Below are experts of layer 6 (counted from 0) of a mixture-of-experts language model. Rows are named up (a neuron's input weights, with its number), down (a neuron's output weights, with its number) and show model dimensions 0-191. Each number is 500 + 25 x the weight over its row's rms, rounded and kept within 0 to 999. Numbers have three digits each.
Before each expert's rows: a language model's description of what the expert responds to; "gets" lists some tokens that make up at least twice as much of what it gets as of all text. This comes from a sample of Wikipedia text that the model never trained on. Tokens count by the router's weight.

# expert 23
Description: Function words and prefixes in political and election text, e.g. ran for, re-elected, gain from, plus Federal, Supreme, Senate and election-table pipes.
gets: "to ", "a ", "re", "the ", "of ", "for "
up4:475505553512479490493485460471470493493436520500481516482496556506496519468506510513502483506472481545431514513506515480461503510462494495504491490529502478499486500498509516501538510511491517481530489491489464516457477585552507493489528509492523492450498454471482522483568492507524533511495497521501538483533490514514511525504451512506491501495487505500521480458500500435491537476508503506475522488519491546467459520547536505488467484479488502454502493475502503486484468508504499449494526525519494497559504476480525483501509477497506444519506514516515532496493473434504506533
down4:518497490476546533478474521491536466535517490472510519484528501485451536538520498466505546518512486490469556500485489511506527473442517524479519477441450463518502494477507454532519507519513475485493481502453498530506512502509494515521465528504510516500509514523497451485494500469491490506509516441503484496512517465507478535443477526524530464464471494507484500538486500511504448513487513514521520456508478457494484471479513499485477547521470494526507592506478484526499497533486494520497507489500524522530505503506538474476477501513526529565490484525488482525481483505473505473

# expert 37
Description: Of, for, the and a inside official titles and offices, e.g. Minister of Health, Bachelor of Arts, Medal for, Deputy, Federal.
gets: "of ", "for ", "the ", "a ", "in ", "and "
up4:462493496540495492491536506451518544478540519480498486484488510500501508432482535517518484506509505495499453456512503484492488432504528555532518502462529528479482565490492518480504501512504500489511434541549502480489510514519476531540531515461527498448516567490492477478531509502486505451495503501513443490514508526474502467530508520497515506474481509464492523497539466504512539493482483518547511544503492457497492491502494460506501521516472489481492504519484460490516486511485466500454528479517519476500505447514479512496485514471496464496547490511509500467463515488485490522
down4:485525524517491486495492513513508504470524509483500513490501488493512512540549476506487490483487510492474467519515479504530487504514487515498496505498452525484504556458549509518517502530516473514473511552481509519496494543501497549538515518461481511497513485491449507523448471438505504485498492476493508523475504537486451525477458463486470407572496485456517493475506496484490513485501480529499479501492472487513528437462553487503481504466530478497508540504493462496508531532474517521516471495495534547504525514550523523489503503517472503500466510534551507521509487473488493516

# expert 43
Description: Articles and quantifiers opening a noun phrase after is, was or a comma, mostly a, also an, several, few, the.
gets: "a ", "an ", "A ", "the ", "An ", "This "
up4:506465529477563460517564446497495545482467513477517480500487487521464470515466520518561510491537471484477451505456489546466484499484491495432487515541481487496526517496446518517526499497465461489555476501474466503480507507510495505511517489500459492445490487505464501519472503500535535457519484479492472500568467499531507495530515543513490524507546496491515496504490476499497523520498485498481509531524506512517499499517525507501539524518485532448469476496488520508539449497513516477506478498512488514524479501490485501521527480444517495519503547494522491511502483523499499510
down4:500489534521489478482488485490498472528482511509523520501479533547467511502498551455479510525511547508484502491523525529514516482515515488506474493476501492517536490521463495568480486494521485502504540496504513473522512485482476481486496494494470509471496552508503528484473504496502519487467510470543491498465552508494516516508532457521524478480479552470481490532526523476465506511528451506469472518546482563495483502549510490525504468444491543521486433527515474538515500473526486513484474488511513481470424532508455542503465502494490465492507511543499513505501480469487516530

# expert 55
Description: Second pieces of unusual names and words after an initial capital, e.g. us in Eusebio, um in Oumar, plus his, the.
gets: "s ", "us", "the ", "his ", "uc", "ly"
up2:525488469543480441493460488526505488519536461513524517506513511508472485507474526499482498502453468506476503530496508458456498483515493498508511497524477533512520510557501475516482497515503478549536475473562497458470522476476532476457453463521502518492433515509469460523524506455508501520514533561461495507526496504510492473503519486481514486505498498495527502455540478507503493459496446528492480517543522516511461493509511500444539481505497504506494464524522501492484540503515491503531491522542509537512462533520513529472522502521520464484465524500522499506476541527488514491
down2:524510483494520500459480508502527490467523494490553472500472504492533468466481535501507513524529518467467469479512504472429466485527486506552488547527514520533492496497500486520485453488518533546477516515535504557461498477498516544456476510510494494524518506512517523483487455463529444489477523453520514491491472476539472506520480500464478558490520537525530526521497483489498483510486493478490495491491497490517528517487519533458468514470492444484521480512492504492426490472469497498505526487538524487502511479473461539518503502501511514507458510529466494536519494530490514481

# expert 51
Description: Commas, semicolons and "and" in lists of occupations or genres, like actor, singer; plus nationality adjectives such as German, Italian.
gets: ", ", "and ", "American ", "), ", "British ", "German "
up4:552504445483513506493512483481533523489524513507492501525517482516476507525487513485530511501487495471527530506490526495526543495478498491512507459493476502462547504492531504527515520510508564509492507494509476484484536476510543522456512513530469508490477528511479524470546537490491455483477538456463460501496536498496469511501482494502556525505547486441476435496556522462490498439536483516529489491487483482461496517532503490473503498537503513507455495505513455520530508499532479479484454472529510474499518508475503525539459514499517519536524497508524472510454530476506484511
down4:482465477481498514506508547506458492520431514503468495505506517510481521477472545507525527497480493465490495517507527468467522544528508482473499527572461503539504497457450507520506562489514520578570496504536469522524521465508496481483473512490479496465488501507513535509486492482512522504495467512505493482501506500515514484506497514506456549492479505492488541480487500513475484510460474436495499497464529487504530512475485528446510513477514512535498480551477508476524520508517487522485547514441523500508494495496478492510521475534477517523473521505493482494489471508471476462

# expert 32
Description: Determiners and adjectives before a noun, and table header words: Original in Original album, yard in 16-yard touchdown, this, maximum.
gets: "a ", "the ", "this ", "s ", "This ", "Original "
up3:457534502482463494497479516518480474492495500477465495573497473502479554470478497488525497489443468497513492492518487513488547540499446472494526454517478500482502467502464495495532523468488526463495493451523504490524500498528465527479503489517496512521436502483485501488513477514465483489527514477518456493521485526509486530455511520507513493479485469476484490495499490479481513520548527542488454514489520537525485509504485513465502488488529470481501525495466440485485489563519481503543513532479484503467466548478541485514521543528505502524519494554533480516525474494521511468
down3:500503515467467555500486472467491529479528464520496533520465503496507497529515514481478481531426533524481483512491465506539456521496507461497498480478498509530484568529505502498521508515501525533535539471523450481482505509506498521494524523539517526500496513455514476493508522506514523448516465501503504536467479516472512465533511498495489495476460504499482544529462514519464520473488465523552461491483480505520494516517507478506490496518533496497509532483504518491492531499518526449425536495487473493463482481478530483479554478539494506487529525535470533478493493498524461513

# expert 22
Description: Pipe separators in wiki tables, especially right after a name or team cell, as in Kingsley Coman | Al-Nassr or Wimbledon | A.
gets: "| ", "an ", "a ", "on ", "200", "from "
up2:506484478499500522468490509543486517492523516552473527483453502467447470437508503519510530456545479516477483490484480493490501529516503503562470489529531461504502511474476510522547555468490533518480520499503478473467445454475487477474475483486499474505479479476486487449504480520504506538501508522486536504510493516432483544507494443482489458532493532522501514490477531509501501477510496488535568501498535532469493500480522523519505523514496507493532479493508481509531503531476475509532493501520510506492531485521528525447510519509512514544541492536540504509495507488524514522
down2:508492533470493505511456434498509544493539502475538542478506517508503504485498483508506451523493499559501483504510488509522529502452513489522534536559473498482515442526496498488509497503474507525540456494463511486554524489473479519479466483490501469511506513515533501483518462512507489500467501487455509520479513471459509517532473485486472531531479510500506478495467492486503525478514486452547530512512426474471485479513503498523538493484461481510505447462498513527503519501509466508526488452483516555465505503488494516505516475507498478528538504472536540506532527476499539479

# expert 62
Description: Final word of place, brand or team names, often in tables: Ford in NASCAR results, Ocean, SE in directions, Boston, Italy.
gets: ", ", "in ", "X ", "T ", "Racing ", "York "
up3:499482502508464478504494516486515505484507554519511534537489501502463494491481495409476478535458500499499537524521457480500516522533489509476512501476486526495485525471498474523484497536523527505523483469487500476536518523520503525517498451512489548542477500514537502483503537462478561506452489542513501480473469492499482506489469483511462534457458480516512434506506517498474546507534520522510471471517495496445493471529510507493482505480492505537520496466521499505482498519519475516478534487476477525505455504462498505480487518527538498509499487538526497450560482526523506537
down3:526527509495535494537534512502517524528466506494494530507512467524544496505484504498448501439500528488512471508531484484483478504511508487553518490441500488488511541539488511475487513458490503496524514470476469501446528540521512476478545519511487559526516510508441517465512515506531495485513499496506500491510488516461551514472516540481467501483523453479473481481515469518499495497473497483454513497491485507503527480445450490481508518506515476482465511501469468486525474503549542505529563510511526474497520507520448460511498496482535513500525479528485510480493562482505528514

# expert 21
Description: Commas between digit groups in large numbers, as in 9,500 and 6,000, plus other commas, semicolons and decimal points in text and tables.
gets: ",", ", ", "200", "201", "199", "198"
up1:518525474463488467500507495497519444494499501537456487523534521475502501503474478519505465495471477505497497543545511467497507455500476489506499504510489490490536494474484521484495482536521509526506527479562505464501542504472498484494525493486561467491479502518562540511497486491478494507485536492540473497482485518515494479528481501497531554444465511490469507480496518456511453494505477495485516517528502516491505504447504553457490501502530525528484503502505489534506490574505418469463505523478470494493515525490525482515444475473533531474529514485532505480500472509507503526
down1:487543515511536497525497457516492553495466482509545486535502463522467471513481501478497470448534523491525481500435525558497510475508513503509486516540530501537489485521504462543462463460485503472529528492496479550504552478556497491478444497488494477566495466486508531501497561504480514459509523524491510547464506498539509550515495504512492498529477514513508501498455486502492542480476511500458483507504500476481510485482503498556518516512484494494513475492537517513504498482492489508531496473494490495478484483491516496495484499476529520478483482501482432513469529497526481530

# expert 18
Description: Citation and table abbreviations like p., pp., cd, CB, plus plural count nouns such as episodes, seasons, seats, and word-initial p/d/re pieces.
gets: "p", "d", " ", "b", "f", "ass"
up4:469489469483532513456472498500490477509502498483490465489524495442473499496475516450469551541492493501490528492505451494544500512461535490545460463497534533522531532465494568535471473525440496512509487455469504493531501544474493486527488481458525497487473515515524532507497487499514483498527490494490531529482494503491522480507480508478472525515542529519489508472532530503516514528544508463506491489490496485495524518523486502454496546462478477489502499458489505502483550543489511508489544466485500519519505447512484484544513484493512513503545560509482524496527517489514517474
down4:473458538513505476510453461488492483494508500516508467500536518455479498491509512500490444509494518494517516499509498496496561468493531519549505509508507525519533495497524527471505519495502533495443514475468503517533485513501528492476511523521476488521509477485519520518497475501530529548511463509458539519498522474472513473487505469502488518537511513514516500519479510474515546471501506487454513480531429507473503513471501463506547464553486514520489486504476526463499528433514493480503491504412464538491518460461532499491518534519518505508482487529449507512491540514528488491

# expert 34
Description: Plural nouns and plural suffixes, often sentence subjects before of, are or were, such as teams, members, varieties, cults.
gets: "es ", "s ", "ers ", "ts ", "ations ", "members "
up18:493475458470540450510477473481496487499496520491525535472512516516517484490496491526518481487488511547431531514486483470559478521476453523465506554540517461531492499476501499540548550524492490509544496481519481533491500465520495511468531533507487515453481453488510512501512490493483491465527483494499511474544483510501500511527484495506471530523510493483501487480487467501528477518534506539475464514500473501516510503542509489494477533491476483452485454498529506474516494587474456482483551527502494522474525504515516489501466493508533490485534477513479506509535470461483487510
down18:489485460491491496559507521485524518505510520575485523497477494456524491479494488471535498502490485491473510513496537536497501537482464485481521488491538498508460502510533498483479490525498526516530540522492499508530540478500487462501522563517467483481498461473508465511478471495517495465514488470452471502485506498469513474541516503461511521502530500492462504489494491532506537529558494527532497501501506515475520516568484506513467519474428487516517572494515446513510497503532500487475541484537501480477497514524493493516544519498538462510492511528482446484504467479485495480

# expert 53
Description: Prepositions and commas in place and building descriptions, e.g. it is in stone, Church of St Mary, Calcutta, India; also north, south, New.
gets: "of ", "in ", ", ", "was ", "on ", "from "
up6:509459512538546505494537480475480450509491504495503521507511507534493508474552503501518482501511505565487502518440506493500519495512468474479482506529439513518510496481511502502521464530462506487479476523515498487514505488512481513503504502489529458520450495512475492490535482464500476508506483495514512498510556515469478538488474543529508498490445492504504491415493501477531558538497518527480505497479529529476492455446497531480477508525508527520498493487486563466476467488502502488508470488473501485546533481442481505453481478499524506463518532504487483498481477485471495548
down6:523554465491525507496482447491487467552480491522473497493496531453483462537488465442487492487512521514499583470510522475510520456512495474492511516522453531475514518518503520486474523514489516492493513507515488503500522460483518534511549467510513534504522532517528491477515540499510502525465531503455516480513487476486469518507479515501499519494505475501473489474453445526506496487494508507452490557468524537513504478495471512470456494507459499485497432462486506523498541491515475488510530519546533484507510486499522518496521485513503561494469552496529494503496472510491482506

# expert 7
Description: First pieces of words and numbers in sports statistics lists and tables, e.g. Left after Shot:, Playoffs, Lead changes, win–loss records.
gets: "1", "Le", "201", "2", "Succeeded ", "W"
up4:532474481472480510530522528498507523461452486494482533492495514460519491483464482522532521494524456507506499510544495500517494492495527492485464497492537532507519523465509542482538509474537473467489505476534523510504453520478487482516486508497487471482510494560514480517486473501565516492508461504528491493549482518514502520522494457565526542473479539511527467544482532522542486509536509490506533490451529465463510491519495484457513511492470531481505496475505503482522489477484487497516464518548492465490485503505476497477490483478433507537550504496484531511509518451487498544
down4:516496500511502480518499479491482502542521543482445495505521519505471508522483481472522493529487515527504547500501514483494531498460486507486496482559490491541465442477519526483480476503458468534497481486498520525502550526449486548501482576512467508470501509454526476455462539536504537481488552502501509525499495492510499501459478497489471492472502483439475548526528501494458500505503463504527535487490477451482495489497483480479497501481531515532526509465532535531514496519532516491482520494501486477522509471520504468498506518470501495511462539559489486490500485499528448492

# expert 49
Description: Single letters and short pieces inside foreign names, codes and numbers, e.g. z in Menzies, h in Copenhagen, gy in Kyrgyzstan.
gets: "z", "r", "th", "N", "v", "."
up3:503510510548501476532464473474513539447520512518519540452501509450498525460481524469470534497534511491529480470476477442495523507465515521500506494480511505485542501499533509488516485488503488487484518519485525470542512497469515532511512513527511494510476498539494521488464488505501545545502514532487511484512531491488499475519508518518498502474564524521499478537497496461540519530474503563523483514504513504450511511478463551467469471479514504538511483493511478510499485513510457462539519545554481510504517471523465460531516482468483513470509455523516511473463488486491460521
down3:511492471526454482582522544476452532507496470483523507484523474530522482476545485525516469522482494492513514512505528494502470491429492503481480512518503502543560473507534503510488488530459519467518498469498497515471486475530491494508476493515525511475484530506472509500537546467470520462530483481509509522504478539476509487532522466517534496485490497512510494532492518504491476504535505482485525518457492503499518540509532456522548515521511521460522506446510460510493517494510516480488525492514488455454508497469529440477495528516468466477462513439483501496520505528483513503

# expert 47
Description: Pieces of technical codes and identifiers (NM_, TEM, US 71, DoDFMR), non-Latin byte fragments, and some music words like guitar, album.
gets: "| ", "x", "_", "X", "TE", "."
up2:526470515467490488464505445510529548504508486502481468518502479506496484542505523485477472498483478518495436459483545491492469501458504483464478506529524473485508531514504517479519445519463527542514463506518496522510496445548486533490522510462540537506487508473502530499510528507595519503528471458559502546498534491493497507488485514489540534517515509509483454489499493509493493566490491515479533497524512534477491470511533498478494466469487473479512490485473496472514526485514501514517511480509494485479542520469500482503500536501510483486502505465527517509510540479475548515
down2:471523469522508494472479528526480475506504501537490483486520500508475517474513476496525498537528505509506500489481540531486490496533505565475514522484465500508506485527521495501497490465497515509506489454495472499490483472510514457514539483494528528478522520515506494452523522547491464520470502438506489512527491488510511498512534441556535440469495508536506498521532534551508502484437466527519464502526464508497501554501502538512536513497500476463510551481522490527504503465550454481519510511505467538520485519473502478511522520483526482448482495448523469521477506486499479524

# expert 44
Description: Determiners and quantity words starting noun phrases, such as the, other in on the other hand, two, several, many, few.
gets: "the ", "other ", "two ", "these ", "a ", "several "
up1:504537501470484509493465478475518497503524509473513528501509467506494492490504466497512528515536490511531493478479448498496539522507434531487468526516509555503520514465487519529484505535503531469525531459516445484491471418485493519540515486462503481517476495500483472524469521510491515527479476511517506519537473498495487513515507458477530487480527480557538519459480509519526493491556460526490503482449523469503525459507492531472536501528518477507473465484500519502536506495490494494498464519441505489479486509488502559545535525475517486513515539517521490514470503474496481527
down1:494475547539521518499470480515481498541502509474472488468506508546497510487506498458491485450544523547532508494455525499502468481489492512492500466502502492554489501496485523470468461487500458538458470466497508506545492533485470495482521477532485505522516530465506526519482433550536506501499527504491504501501536473567446554492507474514507523514494497515485502481483483509476482524489491474515516506521466519501493467509482504521449476522485492505462414508488474489515511520525481498483512516516540518487529479526490519552509522477506507472506478487508491488474468549493459495

# expert 35
Description: Opening pieces of split verbs (fal-ter, te-ach, bel-ong, al-tered) and prepositions after verbs, such as with, to, as, in.
gets: "in ", "of ", "to ", "at ", "con", "under"
up0:532495473518483542483476515456528461469503508484477463521517530501481480525520476456518471512520516476503476472481508521518511514522496509538473545506498528494503513486500483546495490472492514481513484511510514489461545503470535507489477496463525472516470493495545478480546527445493449543544542523506461543549543506550464526525511497497528501485510504539461514486476473503518477506482541507524515463502506510498474490518540463493526470457557463532510498443512515464526506493499480504479458483516467491545488489495503518506489502490513512510505518518495477491461520502510443502
down0:522516450470485490480483488503462479528527505508493494522479529485519533511528486500490501512528508491529568497507538446503508520518524449484491487530498498509484544507479479487499548470532502526508530480464505505480514525433500503468508498492494505493497485506485501506500546513524502518493484529516464456524500511477472546476518517515515471508512511499423508494552469530529501494483527513462440496506515490496451502516475465500513478539493508527477486503493493478529508490522464506509445538503446509515511459489524487491531485489492516426498488562515518449515479494530473509

# expert 38
Description: Prepositions after verbs, often in sports results, such as by unanimous decision, fell to, succumbed to; also despite, alongside, including.
gets: "to ", "by ", "with ", "of ", "for ", "in "
up5:498521514519508484499437522480492515514510498464498512482553511512528517508480569480523530499498499473516499482479505507500504468497486474500470507508477511531527493499507529523535507504532522488500529500469470484485499488511492535535520512530487566497472508502518463496434494508475478460489504505520452453466532567505437492518520464509481469492503509508507484484529523506500500509503448493494492495481445475546483513487508475498508453563483506499546490487504517441440514492508478520443499474491499508543494509529527479551472508494499466500509532470492491482508482505498474542
down5:504496436509494525562513516496496487520549464526467512530482504499520509484527469507504533484537507497499492490515503513497463553499511485511525497523514513511462480541483465456511532556500448481485544518520502513501493529522479499517475519478487472480513526482485474530538479506490487480513478475494509526517500466503503528526517523494494490502524475461486505516521470519530455525543515489501475558493487489444475524506505503529528528473487490476503559503476456502494537527470562451484544522509492486514541525512496513460492482462512510453464467457498498492479501493489472460

# expert 10
Description: Words naming organizations, especially sports and college ones, such as League in National Football League, University, State, NCAA, Department.
gets: "University ", "State ", "League ", "School ", "College ", "football "
up2:472517502505518510513500529433519574495551500474492504503509506496473503480507506504485501472494494495515506524474533571479499495527453523504527511511477521447482467514506459507467503500480491457462470496493505527540476540501493499504506495479465511501486496461489526523443490482470478483564506517514548548480524542528479519505472514507518478473505515500490493478512497497490483497446510515501501520500504527501491535482548503444505524489441489477503521532531472509520486513515495510522506534457482504490493534479501554480478538490506476505536482527512445541503538506481464476
down2:484511510460526560518491529479472482524503477465494468469477513510520470486450498466515457532506477566486520491502472497544510488494509468478484512458486462495549516540529502548510506473543474515573461524466547518457489496517516506479505518530476514509510509484507532471501523540552550497502501543510477515486516511527506489511499497512503516539522496475496517506443528476506492505499481496475509552531518493511468466507498491482520470460510518459541501480504509489469520487515504501475529443493498529473482477541489477457497469495498501504477483460506506485484504480477520499

# expert 63
Description: Dollar signs opening LaTeX math, words such as where, for, if, However in formulas, sentence starts and table headers.
gets: ", ", "that ", "$", ". ", "\n", "\n\n"
up5:445471476489546503506461508497468472494492479414526491515516503468463500460495464519545508506532491547517516502503498516476472506497451538535508512464475464505452489496522512476523479494514485509498472537476450507500490500559501540503524498460503469504469516515480472515524526522506537488509502516472585529526483502448529523536483486504513499485487504501482486476506491463515525501470556544498493470520470515530491486501478454514495510494514521509539485552494501466523484501509463512501514504497482504518488528513489490504509490539522551485504527510488512542521509480534513491
down5:467549537481503567507502534463459549510508517548515495429501519506517495476468477509482493522526467507506531502516507545519482484496466472542482518468508534491448519508458508533466475505489475531498521468488481495478492522507495499531531536482540544498499499510516507525480479519483510521489469468496454517428534474511527509474444512475537531528491514509504505490508505478467479509519537532494486490488478500506478472490515474469514518521497494514547455493457507486486513459496545520494525489503549468485512477513514513511516462484524485521472520490512547479488473500495508488

# expert 48
Description: Table pipes, list dashes, line breaks and sports-body acronyms in results lists, e.g. FIFA, UEFA, FIBA, NAIA, before Cup or League.
gets: "| ", "- ", "\n", "s ", "; ", ": "
up5:511542509526482500488486478505491516465479506517497511520492466498476509492515513518459484521468481493501498496490518489478518528519455506479457503514455475468511509497511521513478486468511539490470529535553527463504488503492499490518504553471477467483485539525491466511528507492518478509465532489507467519526466462507492570495540498479521542467521532486506510520495494503565499523461470459519512459536475503486498504504548505520510463494479502467483478453503536474486504479540458519538515462554495468468527513552535532505511533499491517480508505547465540483506474518509536485
down5:509543473507554511464489489505537511485552483542515494463514455524484508505479485464491487485482491444481460505500497504488489429523510530483459516551520487506539511471499546514470511499487532527475466485545498511500519504532530492473477501478522513528521512458514533524526521474499516476476513527515534462498526532526492509515515495486490508516548541498520463476480523526489465501519521472517530551479539474500507468509528514486491492478504490540498487523489485491542507495522533545476500525521475480466457502487471487438483462503439507515508481479515477487539480499501518483